Weights of a small mixture-of-experts language model, trained from scratch on English Wikipedia: 53.5M parameters, 300M tokens.
Below are experts of layer 6 (counted from 0) of a mixture-of-experts language model. Rows are named router (the router's row for the expert), gate (a neuron's input weights, with its number), up (a neuron's input weights, with its number), down (a neuron's output weights, with its number) and show model dimensions 0-63. Each number is 500 + 40 x the weight over its row's rms, rounded and kept within 0 to 999. Numbers have three digits each.
After each expert's rows: "comes before" lists some tokens at least twice as common just after its tokens as in all text; "comes after" lists some tokens at least twice as common just before its tokens as in all text. This comes from a sample of Wikipedia text that the model never trained on. Tokens count by the router's weight.

# expert 19
router:489484522484426486463533494450490538500450509490514486499444495524501522540574517517448534561430517531536560472446499489511482486517535473479506503483515456486501597523471523523600603547504565
gate0:474527583434502521468507509466520513481491589497411447459522454468480523520518514518474470485551478587506486476496493472508505458496551576558583463463502525401563498481492605492459496510531543
up0:477526463448519474434457418526483523479440498505534479485526476551525545499528563532469515502458496539478470507479452523531497490532467459457468521543466514473530428514490529490483403420555502
down0:489495550533477443404500488482547488430536524414488492471438504460567449456463487467552457485485420542583528474595449509484498555499511566553459554531488423533501517568479504569574543569429431
gate1:492469556572493510540529550515528494475530537534540475577526511483616524544497496435524512469486451496489517524561497543537520492453499509599506494462417475453537498481453480487485439530449596
up1:457519432507524480479533514481504473507555528487556515515482426487468425462467498478546518493521495480552553545473456491538401453518444557454518438540497484502493492462531531489519589471535487
down1:477565491519434501519586449485550549490572479485549484525478508438504494479449549533534475502542486561516507524537522462529464575495405536480543527529433449499496547553421579484500531486542462
gate2:510495404554564512472441512524466529559522588478519524520445500545428505475456440532461550546468517482529471543426564514428466554542529477475479491486501526499481495434421491495566542552527478
up2:483531465571534428423490558546539503526486502456520513458504463495483512600504492502566460514481525482430548462531521525576483536477506504485542518564510464492455475551460515516522396531510494
down2:513496479520542460485462507566490503427445500480496508525570418482535524497512489468489496549465493536488415499505542535509446504486502470457526558476545467502539540521434493539477461437521452
gate3:432546437584480476548569502499448496517463592405528512507504482465490498494461434532495431486532511454462478482493494553465503576507458524499522467554553478438533524447471557523458434545520515
up3:535429505495463503460447544497516521430523493554427526455455499534502509527531554473489501512440589555589496523510537478592415478490485529472518491475532495546431447515604490450528526535431427
down3:475465479436521446459542456505497474566453504491462556465443452536515497518568463560440515545534525474557511469487462449550505503531513472497481528465462609528475409526490495484500558507556538
gate4:526465474534479476569472503613456504541469515486428479436527439433429487499511488562371528544544564473559496513439494513442462513522461405456501473468480550475482500516484500538398510513575481
up4:519499507515518491568522495539527460526486567530469499504543598555493533510475474503537474511486555519479512431500547559528464461459574431488558503483488487438506507476517543484521518525476510
down4:463500496426544551512443481538503556509492549499508459561506471490552529517412561529556510565512480475488516449543459508507537506517510502451465454487517473560536519531532455519514530523453515
gate5:490547548472511509420528509570498542491503576475572449579504498450526512483509420473462444475509505450428536404495468586516539447460413489468464453459496495555531556451510530459502464546471497
up5:496501493534541584497498544455485455473569467485499458499538530520445428498443526447576509585497480549584505498554531468464487580513582510525506526549581558450531505508561518552488565494477411
down5:451531480514455495476460559555504560558594534464439471478464523482588524448441576581523477476568516535485477498464485499478518556565495471528483526549499488502494516481477504470517458465475404
gate6:533466473506530440555542433486503557497460514517499449546567476492549474559585517522509580513528527434556501361509462561451527483499492529578483537496574492455554470457540490565526466532509460
up6:513530556485481520474574433473499528482505458569487494470592445492503433486478553533543577478491441573515488493508500452556440508499480513503513489481568486512526470445575478518417526480544497
down6:493542549438512476516511481511499477439493448525512536561548523518373453469481464496509531491461481530494500511516530594523477484483493551512501512544450518549432466539393555565429479564503566
gate7:469484472493536504495524555513478526535438528486534515493435527468463520510519434448446453485571480492490504514538503486587507445476463412435567491557406493498475548505526504452486557486473501
up7:476549498497500563523489527469509525503527569446590492497493501462561501504461514530407453534492455507529471532505489545524512509472520480462491507516495511551510484572476467564542462462486557
down7:478544526515449554480584446603495483490489519488495529523417560507507445506504507504540489507525421537530483486464493518547508499537580519480564456480501446507536438554468506536504580540475554
gate8:481467536455541458524512406494456456569507438471472450414470547500479499489525521521551533533525531483577508439462489448472467466549512455477560561501445538533473518504522489460468549498523518
up8:485523462565504485475480628515535539481515591536498513532519497505489496521473415495471476493520516455482467538523465549512528535432476520530461467527553503471489503504508529546571386516477471
down8:524526417558498511496511517500482548501531528446467470515528472525513470460503536505490503519429524492488463486457469564537482446445527488523546458509526559507439517542510485481506398508457481
comes before: "\n", " ", " The", "zz", " York", " 3:"
comes after: ".", "\n", "s.", "\"", ").", "\"."

# expert 26
router:555495538488486501536479432453489502440504486511487494502502527488464555476499587522592567560490477546509516556522538522484500576530514527459496476473492565484525494445461473459518482459481496
gate0:471501520498512505514506495582490468468565513551464503542471473492448478461440479556519559490497508504473459508515503543580545540469564461438463557448505483570529459469501572493497486487492507
up0:471531482532544480532502428465410436447565557506526466499479586514546532477518513480505557480472551573442521525552534481473471458482491544549455439403469486467537494491516474533505503543545439
down0:555547470492559530499534449440455456491427509478490471487505456530485524535548518480537481535527442538520491499489501496518441526491531528531485478450469439496502485459467502515584486456523451
gate1:484497488533545528531507429498503462514487507515476514510532546511496536502453501479479462451497527550565508598515549502481501466560520550505464467489504511465461501554601442491511462496463437
up1:490396530563528557526512493507515454532486486493431463449536393492384507548543504522534432498446562504513516523509448485535492547554512463446527573518569540460475509537537554428472477452504486
down1:550486437503496521461478494509506469499544499463529554478523492474453577550461490445415538494454497496460464505494549467557492513500539449460510493463490475477475474565562533472453479459563476
gate2:472573497510403478535446444492503465490459464516469454468496488490519488480526482537524484509504491494521448431451580470492479489459468555453408522451552503568497597466470562494457468515539493
up2:418602503480529489521470379514527481449535520492494419506441438478511469524499504514540523507539517494458461498503520485517477450460516564493465504429468549543480508451518558502482511542487517
down2:486511535511423480458433432538510469466538538465430492510522500521514470486549497441504481493510424486545536512527528472548397429501507441533556500436476534478495501515463492494471480567515524
gate3:540494582464506490452461528456485550579387477486466431506463488603576512434447512540521509490537569496482418483493551467501511500542412464534517478521513503527478509423495466505494467558562545
up3:514521507550462479557570479440409503457546512485464471518437444460536520502471529501529510499561497537548542476535452457383520536585472473562547455525527489486533466478546516548501482448486489
down3:457504494464493417502390478510440449550501527469415486447514477442472481528513533418483487534506474563578512413457500500579476497465556529526471450560422500612455513559519513470504425476451578
gate4:530482534508447495520507486515447473500500547533490502500558543526464506490508440541489514461564484539502446477590494474496484515515489464524438494454593503448526510470542540420493505487491527
up4:507518486529554505542565522494482485477449474502457540452474490493523532545511554459518506491531496492492476517490493482526522452489541575467517469562470462528520497459553480537540464502452546
down4:538513523471483492572399528516535470486459470529511500484520553529455427508465483453486531496503535508473494542479484617542477522543581517501561486515464476458504577472488475447465493530472519
gate5:513456544518570455478500467545517527486472492463584510516497534500464467485487495560586458533462505474519460509578473561496473489530460541481516497541428564523496509463493474470508534552503537
up5:533475497514622465499495450576533476524522505528525469443554506489432512477496534522515465508487546477489553463455465439507475479551486533546541513539518564490460516503559501510460492431542434
down5:510494531503511509443450514453527475461488521523566451541467537512493622484471555638504456489418471534504466490391440502516508517548536360473512498495553496492471539466452513503509500500481486
gate6:499528486477465506509522493426430496522442435455480474555541498493500416485528539482517513492609487492507476546500518507398581552509524471492473501521462499511487500541427454503483540498582546
up6:527534428457477495527482528464464539483454519541477478482510478526495517481525524528540524410473511568460468523537568510418518509503553567565474483557494523434532366443477467510452541567507519
down6:498535535463525520544443532524535451508494518465524590482519474613474471540524479455456499472400484550508573467458444423559470405448518502499487488519544438560544531443491504446506517527475533
gate7:482520453539398549471456397520511532506420524520468493527489546524510510486443507534495555540512520457529452519552456517510444524503483519536620534589605455525428579511538513498454478470561497
up7:507447557432513519529488484531543479499468487506444542511531565482455483564506538465488563538564452510428459557516460497485446536448485528562477479473497496482432489448424560508525425476509474
down7:496474469522510548573562484504500496464471452437515462463472509519422473529489534441504438490531470476495415538532441498469465550444589424464569528445454460423510502522506510422547462505488520
gate8:483547479533493501414506379534534493474544544490493488547529524403462520533530503518472563492418483460443514537575516513542444553543454477553453505448500541504472503523527498430542510422512479
up8:475488517556504537454500490554468490434482492459521460569472495473515547540508531512507482544487448451474479542578486521581446498486472526485479533439466515515454476453491455503514497450506482
down8:507489512576542536442479484480543481543569577458510414566428562501461544535452440542417538512511455496457475506589424514520522519534444496423474487424474475523453557461466548516528457523541509
comes before: " |", " 0", " ", " 1", " 2", " 3"
comes after: " |", " 0", " ", "-", " R", "R"

# expert 15
router:522461480529435543514472454499504530475436505475583413427487530460519570482536494483471466484444567561517544478447515497514501411442544521465526509489491483467499537503521575477598449565475530
gate0:496588441491458550480515439544467520542477470511495501615528524525531498505542429568436546481507569416595416560521539483479521464557472458416477523437493533468495565522440419468515490486548537
up0:488526494506459514465568491481518512535493469503487498501416474510517525522529555487464489436518469510520540402510473455554439493492487477467521509461474511549537458530519514480533487514526474
down0:484520463481533471574489507502518457469516486503456507506460491541508506456573434459502541496510495427500482505462479527471453439475464539526498439533526526512469453518606407496451488444506542
gate1:462458551478526496545414545490517432488490586460501520467562573473515556474499566596478548505508513494463393553479509506457510501509553427457528517494508529498400535415529532434562457522500427
up1:509458431473479573532583539479494538467435509521472537503527506536495450460562454455445475534501520507548575487478476396475511511534505521536542543504511489510459542555515550492513498531526500
down1:491524513527520486542487461502509513476456508551456501444549543477492500517503526557472571518466496523517511576434509498508441549447561530441460594431487501504537436550518550463509549486534434
gate2:540508571532472474465524540457499513507533467460518524539492501515436538528490494594542493451464469486511493402595513551442537547437508439469500499517483515565528572502529498494449532513498592
up2:586556508536558461502509518502520509484475503497478529464562467515466529531522421527469573541513538482515522509488506455459420559503456548572488469526426535453510465515482412587443501492458513
down2:467554524481397483511500555486486457456511542515558546487499558450503521515435480589538506483508410489441532465541542471540476441498536492495528509477505438470447561526499542531475559459485518
gate3:466494458554436479447508486460479467531500501489492423481469455460535502472543548570530445462492444549493552467416532515527554482515554532562461515515489531500481406556482483417554486477510422
up3:488473532510415494526566480462474454507515461466507463493421521507452561459540508532523465478480445609525472482405452461578501538500520467519589472472526495478512509509538489467540490499524406
down3:496501517392530521529581503470529465451518490513495510533525467431439537423513430530618443485484511560513527518483453533594449532563462503512466528547436486510473535488493478495436492452441543
gate4:517522536498516508460518528473459471513508410431499462498524592507522502539472451495515544534550510463451554442391523496517521488552494484480540495498522547611527543542499483458547488461453542
up4:474524496486498485560522504509378511487440459560487505543514519463521481515525491476477455431519417482556470499465504525473544506519518520506496508500528498440489470525517489489521443504497467
down4:471496475507562492517484489530470499529548536570458519484582473460527479407514547469461466483455451468496560420476454527432484534489517502531501573500472512496481479532497472454552529521490453
gate5:530515564440507471569481471521465529519481564469432482474433514539489514500556423454532561564524479496426538496474469461599504547509488408478567405497525484534507502458537487423500446559500506
up5:536429452506482498502426606518473445491512578543497490436485468556421594483543496535489478499477429451495483563487487521538524560538482509530524448446487470537525474518496480479535436529453531
down5:491550543454542481524501423586485531512520443532507555502517505502478500557497531441511477397476508540512553443480497497555496494526486537550513474521520447492471482486517517543534555586525483
gate6:495427458569521480499476584499486439478480468545524533500572471479436447505541423502553482508496540554440435452508582491512531511461472513465534457450574520576556476493506524502551518515565492
up6:532495541554578490535530513508536505561544513496510495480512546515457506491540479399439514496533528513503461449494544478563494555501430419486545439498507462502465503471537528495506538441515510
down6:474537471507530429485504517505464407476549492405532519458553520447461411487465500523598470477494475475445516478397476490404484460565439447502438445526542428521476537539525519511511482471493456
gate7:478572545557508486493499487498564547487506525503552479533487583532545509451487402487479468544528483525444495547486564461513537506555485483485583458517462500496478549493499606418533541505467552
up7:427545562572479479498485477480525564487455439441552462452462549485554497519508395468526492578482461480460518512469542499497491456509507503488600546510483481441472601451531600460502549491511561
down7:545515487477427439450488525470481473449525411570497539540562428522515487481521432499529508527479539463513442543504499518466516472514495443558503584506566418510514496547504474523498486520530486
gate8:504448489515519505551538575411442552511518484475598494466516440498414442505479478478482472551501535471549518561466487438513466503548451606503570513446469522562470474458459497495482494528566456
up8:528560510496520495532482512510506498523451550475571551489502425494486554516545468500419466412574495483526497498475481491501477477542535509531468466517538503457487613440529492583533435449558528
down8:489484504511505572438466417467473490493587530524519510473551447450513484573540491487535436495518449492465517445526450532451483511492491523518433504544546537512460481465504533463442531495495480
comes before: "\n", "-", "|", "The", "In", "A"
comes after: " =", ",", " |", ".", ")", ";"

# expert 29
router:578509500542477494518531508493468490495412582515470562514440482462406436574505501491502442466574608461519498555517478528497539521520444523509496543440539462455521485550473568578532446495553452
gate0:450515532482533575491551509514517556501541535460553465530547493493468499524430453502466499449542499469532477530559451493542570513447489492451440500450431532482567448549469490544520506543457475
up0:474453548428459550545518461545531540526469507501405444496507536552466515565493548458521525491449543557515466484503539561553599561526496474464508476524563437463525469548527519546588483438506448
down0:511470525468545516539538483485487518460534546467499486567522429539446532520527441508498566447483458522464491557534541487579469517402514464468533488526503430493457508487450551516537536455442454
gate1:482497544521506467488470490511470522501498529502507456448473484532481493494518480584457452494507460476529470557538516502496551446510524536504501482491456546520572557467468545468531466548495543
up1:481517430442553578506482505536515529527502442505502499472485623535487524516518519520531580486516563519481532478443463493450525485517537466538490469521496489474485502465529453485502568471544431
down1:456517490431461528481524474509552523481592501518538548532582513403458542446527502566469543529412521497510517504506492495481549476492540504550577459537578525530558522483493557485480477574535492
gate2:559477463479499603502484549444432502553467447451490537491521551463437515488451506562521544471495448450544497440463443452437545509555502464463520503481505563517479510568485482512525541494558467
up2:481520470496467459481514442509519534501495545545512500544485418490585457561504518521532557502510630499525459507435600527538504501443427505431448437495533513501521524519562541552458429482502570
down2:517497496531513444504510471474536626572514498429472513473532495463484503562548518510441468524499500492477500497544550494516510472490552470495503550604488527446454522571537446433479493506511621
gate3:452545501559478494531553419497551466549407509447515474548438538551547539515535469530452567484487447454455544533526422476528579498475531547457636500497490521577522511533517509414472527464533468
up3:472533507478532555480439492479536543479491556584465462472521465539480534501552540548525557495535534491550405503485508497549504511513455563505513463432489503509471575470536515572563528534477463
down3:537544527539479504495562519531515548520481534497509448463493456464521516414474494524495498548511471506525512454476456455507496464590521444534470548494494518499437530445533567557553501610426536
gate4:443543496565490449492572480492452553515504510476584415535421513451451480509473552573526512484431573459458442537452526514534496493470497466495565438507496507504562501440474528474436560482592489
up4:548556496535495492563524459509500541499435548500533500516387543495465468510484510525522514562530495461473453586432487454566572464487510540491547444420493524510515485558523523466419621475527549
down4:458478526517487480536476503494444486530492554526525535449544554504504536481494491509555409505466538531538428516518431431532525487511502499482451510392508501521538561496513420553526472473447505
gate5:512566526531465488478562464550480444556482523510524547434533479510513492513588481533508470560567529529558474486542567486507496490498512519517480456552470511551514477509484527458482451476504494
up5:449529468545473462512501516475474471462449499505494535486415505441504458470572481512536576516501475468425541562500530459523447551494521500459539490506556452483548537502582557437412527518474447
down5:482509522578454436573533517481525509449510481475517527533535528500476471499536492575455596465494484497513473476503523471545433485458479523517555559513403557477514493550536556512453451515441521
gate6:536466454522556563565545436534467553445509494460434492478498597506600516448466558461548483436503527529522495559489507451470581586570569514473459459538496489446497456499551552498486514483534454
up6:487537510544432496466478463509536473477497511541447474565531517551508475479505567468534407525503549462529561515498484459479454561551540494551517498418567462497448521512572472483590477552501442
down6:514424520474449529524439570465554431562488390502543412434479529508467533562466542487518520513515499559462526471556488451522443503565434458512455499553540523536566484492564560540485478524516518
gate7:473470567532439514527469551552477561572446525533499451529488527534594490468538471535483514544545488554458418474486542513502495450526488455488460509506495549469408574438525514439487536526534558
up7:492556451544472470491499526482529558547486522535470509518470466466506490528484484508562504429522495494490528499523479535467475432462496537533457500508464460508495543480414521449487465502575584
down7:457515535523514413507540491525507476504533581502494548538481512448391447569599495513570444526492585496432500557509563508529529525540538469514495458541552454381558509516542469546525472507443482
gate8:505437427515546481548439597500494547509449510481488482479547525536546556450514509496506505423539521474516470503470492445440454477482503433541531441488512529432507568493435421470498484563533538
up8:480460498533488533438457472454494498527486555473497483495423581530407496494511477492400487509536504552470491573479536509525508422494470548551449526480503496479510534553522519484541531477506434
down8:503522498525573541420470548433543505505492510516514564477485509427535463498532510496565453469530448530476525518500533428445584546486513522484465510545482489515524486575438500517459517524555489
comes before: " the", " of", " a", " be", " he", " his"
comes after: " on", " the", " in", " of", "On", " On"

# expert 17
router:499570439555489527495443539450468452532510541515447442478513549519470487519527544444442427525466429524568499579518507486531488508454510556574524559538503480544448532498489474493559493492435465
gate0:506430551487513510465587567473544469509567511473455471518511547497520517534486498496472519527498482434469507458481451476494503478497468459474443547587455515531462485535507422439446517527516503
up0:487459483495553474523506536493512489476429483527486477536519525550488508488540479453497457526434462507477528515469535447522479556479459509450562490474525457503519534483496515522595476518502441
down0:471534520520578543528570533477454506436515474466496496533571474449461498572459461395492479464587553564545464509427485496570506493603452529550494526505507454499587513500480416490514538527524426
gate1:520533572523560581544504571480484432491486469489485503430526597546433507464517462540459530495579490463536525494479491417497476429496506528469500542510541525459439456521481443455530420487495448
up1:482480444578496511481527472514517527471439513475501539501508486500514437538519488456528457536445525496413558445560511565523501524548510476429505487509542445496543493466523560539414500453556543
down1:528472453519538501548531514491441512512504491470474421474547515500499518471476505573417462516486484490543573486475495445515528476487442432566529456492476631493487413489561465499567530549504476
gate2:451507524559527502542461529526472484470494549499516466476505421521537473511463464489486466538535541558490465550479434503513498555503507491548454510509564525501511507481503532525461478454558506
up2:436499507461469518523500492466507473544466442489440493598547480451506435500490594548521532430553467556514527492454466543547450561492451539548502504514525493521511494473521556537411481582544478
down2:564535420489478443476526517493457498476513549460655490455549465523524572472425498553525515528516512500521432457441487502443544479546453457495457510422511625503514480547515498457587546469546506
gate3:496494480564497483488480471531530515469493503509539487391457469455514503417447484459493438499473491526527508512575485482468529537442448516526526534525516514559560513563535580508530527454543518
up3:469502525509533497542500495473510539524504532500473537574541531450437508432445574470531491522500512409529441524531577531539518516516486542547415525466472481494567481480455497537485492531450460
down3:503520493403506485394473484474490514530489501475522527480503533488553485445435432458445474483477550505499525462416477503455448442509580507521543524519531521534458471498519464490494549506528547
gate4:432478564517503501479485517436537525543528489439442445523505506522532479469434511522531474487536521524521519457389473526430578546580475482474512526532508507452559483513477486547524566492474466
up4:476461517509443488542541539438491512517505482443496554533519494484439568430479488493478477569588421433534523514443548479442578500550477402449520518561527514516534546483429536508557485517502409
down4:506505500461493572448570464526502518522496538456581476506439427502535487512443509441544501515518596491485524461453603546456471525599441448501508482416486387511460520478507486476564468544472493
gate5:478393450486474507519524495500467596542510474521488466500505536507440493444493506534482515532475446425515509453531494404422476511469491471517528528576483496461535481484524412459414492535476494
up5:518484503527521476549472497488521535446509542527506569590489460508492527514570538463495554467541483532545520605539546498496456485374546508591502531483439501553524523438485549545451475592517456
down5:493491513509436511501520481505509550548466460514484533537460498562563497518547471511466526560530578498498486427507533444469542530504451516502510520431501544421548455553429509485498495463545489
gate6:500558533485533450484445495453526466482549436505549491428518557432551503515529477540484533583494451471495529498481525478458502495511493468484488479484510549505523559460468420513475469546491506
up6:467520530482492528544520508492541460459516451494530491407494526496506434470515497478483533453436492472476610485560493524530544484473494537455437454493564520504530499436534458477500457452479474
down6:430482541544489524535617485451510485458520449477481562498564498503529494587524480526581447474471458545546518528510561441568572565437491568502471491511473448515586461550450461529525414487457600
gate7:576494411512549498450507580448498586558428476573541500462532523427478485515536518512571522520509520487442489487406534499468420507468517505512486456526388517496494497520413512462441501561591536
up7:516511478532591520500488558497511507524470503493497511564564570549487475452461561479531488482511396495483545481493522549466482570472511571471519472486503480450542533469421521416495538553519492
down7:583486515519488519462550511433521424504475496451480570512434601508441501480484473491558494470557429522515531536452472493542533552461452537577539478429478579490519536520472513437530482480508505
gate8:428490486511470550458524520515532595489555475416535458473459480510474537421538547537501508484490467524573439524521454478459492452457467530516439515513516558478481456454509495493534520436469481
up8:488582570558551437482551509488531521504599487497478521523536402532524497514489575481518467513512486520481469507411502542494426563484509496498531500496497453509465540536433511503544539524483494
down8:511625549562494454514426566514509494513551484517473498487475563430544426522483458490480560467493485574425508519510535512468546541473502491513531479456479484552559462492460524480451529496472451
comes before: " a", " in", " to", " by", " as", " on"
comes after: " was", " is", " are", " were", " be", " It"

# expert 11
router:536510525546472526446474521461479450497535498508455478411410509533527472545488503569436484505497600502534502448524479490460457489501447434461498534588533521583478540495569448539435468499510511
gate0:484511471492480509436530552429495532509510439483565473447501541454478474495484461460529533472497513490550519532455496518508488457463442502472495553501500530508498464558493539443564560588472529
up0:445455480511506474469447490548511471494597621498528474557459499459496466470428515536465566554505460475502510447542475528489557478505554479480467513474549497494560461440532531587463477488481535
down0:437388482541498505464532495474528501465571477543494553514443479479493465438530454477522498525445458416527517534507593480566466452563469552550474392426462548496469525495548471510478492530536470
gate1:523470487538543492534447482468553483462483517445467487475525493503476498396468475432499541516520547411522523532516440516553471466509514494409491579527441514482538502433517435565473419495438498
up1:498429534534501492496476506424454509511452472449513439509459526460471459457443580518527526465507496496499561461533524531476499549508454462498467486408513488415520503572520463576521440531469411
down1:537544451616498523523526456474496525444434426466487544509487517560490526517460416426548459464545516524498549540477488538506526390449502538458512469510466399480480509476555475464501476485419532
gate2:506463519494516469498534474528456539530429500490509556554493464542485459514524552507496473536518545509467541416451578478525578471584524539495503568481483493500470489529535491523501536493600513
up2:470548545545516508522469490499530434503522560544511502489458460552549459551510558483516533513488512569491468477551475502497482550484523499507440472428526480491468517497502567499463524505487538
down2:489544508523452475478513532523468532520475578463550566493501479442469477452478481509473507469468457522515465483495551491513536531543482468500428483501538483501513537470576493484544514497438506
gate3:531481495478507484499443483501464485494529502481489447491506534499582528490442509514526546530526499480487442425581487524532473475519492490570555490521502513479468541475506543527483543419464532
up3:484478447509535480534521516503468427510460507473449495567526547573545560507476491436577490547536509568491465497502525514494518493537526509417548452493428496550560558509436600528421492509521601
down3:473544429498513412573504443461529541400459517486500521509514469489534543562466505539531494470465588473544391520487528511533529500556553504547501532426382380499483503503464445500542477484440499
gate4:452576513491505455515473478427533478536478487522473528543574491489529490510513441438485534519510467530459491526476462508540529525483482481493517491478498492559528509463474487519442505524512545
up4:450511489511504478463526422510541467474498520536485496538491412496500487511544497461456459537531556518461511546534493482567537504521502439448536482505528473497490465523513504476492555557471452
down4:539497517433524562525427485497511540433599596443473492551555488494494549500496534505543521525528485511527503566514478406463521542452432461505462518490531427446549511508514536545490570549432509
gate5:512486517479512504454436552490450449493455485469487464502490563498460518442476507565505521482563464563463536518485490457560458453476534502484439511449489471509506567544524538558407536518464543
up5:522502532478521426481391523504451474501501424497532492561531570493500538499532483542526535410504456487446507491538491550567513571565522513478573490446420463473502533401510509492495475489483514
down5:483466465531486470497500434457562494443510529436500583546478446528546468502483510501525526496434472520516471509500485453521483447501525511521537524480495412509497494508482451502539472489474523
gate6:469558482506466481512511557388426430505631572517473481505535530489498619528506449521554500536526486480511511544474492508575469512486539519561483445539541531525525459540444488420589615484537465
up6:503536496500466598539527567504517530515476530516475519518495496522491473465471500520502470506473487563515498435493527452471553525529522506508527492524475528456499558568509435485504527445471427
down6:566516504520519464551475511511513442524514563515563461462602466538547512539477536472450439524505464516560522477551527472496480498474504495524489532573498561513492498501519491522502478483530561
gate7:525489465553570492477454476469488466490548509414475476520515494480464460463453512505494522506503488541539494536535476499468458464450469561477516530457567543504596419450503502480491467511527518
up7:495452545555513495468520509468486504468510477533548463476541529502613541471443502500445518567515432497452433478516504460530449458439549558492542522486465565460505457485463494456457468442460525
down7:418435492464484497479474584565522480499468543533503458531534478544563524452535586503539516488479562523503464525571477465493489524575504546498521483494464496402481432470534507427491523500489470
gate8:498500512536510499516534531481490542535554440506502444487555512415522478500477552522518563528531487489509476527503588502438504527553526553509475439505506544465494479472456528505383448460594513
up8:525515513549461473562414518551535445485470536485548517495459473440561479523520476502392561534531597479477532498422502490533492477508448501502423498501495477520492504503440454475515505406599550
down8:413485543507490444493482516533485537586504565554480485473472574534510438505490469498432485532510534523478439506406502558517520536539475561527480410450490551486510478543495415449502455538494520
comes before: "\n", " ", " ==", " also==", " See", "The"
comes after: "\n", "==", "|", "==See", "===", " %"

# expert 20
router:545563483429412537511442517462542460449432492492501523547534538492530460543497586496524504461437469547435477509544548512536487465528552528495467437435528475560541557467471483523535563521478564
gate0:537461561485524452439525459472493522430510470427501530503572463505575503409406475470492501471431512522504480437494481499466490531479536494578498519513483534488502551493543466598487577429416535
up0:562461493518524556480528484462449474484454505398500547520545474482486492462486557446482494517485549565482496471468526474496496466501517517518523538486458522508496521541456520557526509511494499
down0:457489590477549475487516550554502531537496491541424544516456604485478470460522447466475568564536512463453558509459459431503435501451509450501505480560511506508441528507478473534504552549489470
gate1:467490530417534482538532427465477571512509487489503413476505481482471532402507477536534510531495496491519553516469498480527481472522516469504437471531517588419496494424500530470502547524507533
up1:483478454492541479530482488510506508557531501561508493516425498487469509534500513515542499474539519444496542530593500519577507493504463520538496510509560487513622513427500556441483471447493479
down1:455454506540537427499461491515471566477478464505516491505494522474426480494484522529563466533511461453468520455531528514462546421498578448474510556497551480489547523505478524529446466529456452
gate2:500468449499463519513452518562525477542515493551551514553520566483496544498522453487471490447529496535588489454451524432507521508502493519564543390462508476543523467564498445548521447435524547
up2:522484521505458553518537578436520515480489482444456468465494518555495411566507460553509493557457498438467489574469441470482538520455479533551514506525499544504519531572498533517486498510533518
down2:562451474435484497457465521536485526489466509466476453504538481540512486526478562572518540524515625491535546584525437548538505544456469539589579513478511496513539472439473503461525526444485541
gate3:541475450438496564471501412420563484533445466503486559568487540491513423441462493469564517504446507515478524493548546545490518521574515541500504495484453529515532541553476457499417538408483528
up3:434571499520464425512496516512415515437537452536472483418481481482559464544459456465465508418471495457551523454478490502438514466507485437468504536500476458518493473580549550487501508514486508
down3:513480506444466486517489476483465535460443498462502499596562543533451485466492549475484456444432562467466440497502461499445499544525484546468462464490438510464525503427402504534527516550474531
gate4:498481463497506493498506465458458526544531494462484487420578492487526457522508474475543500475453521486491549428476403499485550505564502516503491495496515513448513437552505576439465466541511452
up4:505547523575493494366526464411481519497563466492546498488511527492502464509487518541537451502450506533476563471473513526482500553542486523451492456532519503515448510511467523493478435488474488
down4:502522544590558503463512557537517455491505506449495523488512488516506475523490553509576536561477569462470472470530497529539529482492457549495540527468502403537493520493488524525541463497544452
gate5:553433487420491488546439499514563569469498501510466523474552473520477531451490536434456518463562439575466479400476500538533540478512542483498502496541497507493501564514464519529507597460500502
up5:493431473502564418499502457527454477476493463555532483449474577482530418508507470501507520471483530465487521522526449541475458469399474507490602484523519479464550507500507460503502518486519531
down5:473481446471498484578470530481473466545514486451497488409562435524495541515463509525495471511517468510518479431463481548512476483474555472428410489468504498457544467484434461460566541440506476
gate6:518473479500541458512483532474456513521499458541495486504441601475528499503519508510522542563548521566495484487499567530498523488539525545537575555521481502408386477565544538550462496480528571
up6:532451488466459507424451514557537468540519499503465450459476438533473489480492439476515515525458481485450524480557541457539529455498567499484520448561494555578516519513555473439443488483457520
down6:562489532480485496492459502529497499574448478402488494558492512491574481571518545492488576490513487542496479496447426536579515486524474477517512513520494458485485434477559435521563449452494461
gate7:522457498504497559507424451459535411544545472519442535486431576418530488488527559516529455520547466502474540538408476506579535482476447533515514510533493485531535454470471489463426503511467466
up7:488484523497446493557492459501541477427570547472552510466504527433461491438544506543501512522480473517535482545541527547539453478429518528555424502490518482508539415460581489528529529539433501
down7:513456507497534488503503565514603554540484489451520521406493497454439541507532524513488490489518557425508530508524512447570538549488543471521498462509494489490539469509518511494561478465524502
gate8:452491533475526500425437463452468476477506506473417500514499494533528408522446476414484495549499503488446493474496494480581504522496516468512477548508497478499440482506592516480498530536496512
up8:519495448533497551511535502468531570475500517498426458472498475414466486451531508464561469500496518500535475476503504496464507491499526536484597544531409474424476477493463466549451515442525530
down8:548575540461447507491465508523505475559538472417510541543516517515507500522462554513565487503491505534539482515502538589528507501510505489478459507483500530510550578450444517529486528486496534
comes before: "\n", "-", " in", " He", " a", " his"
comes after: "\n", " He", " he", " his", " ==", " played"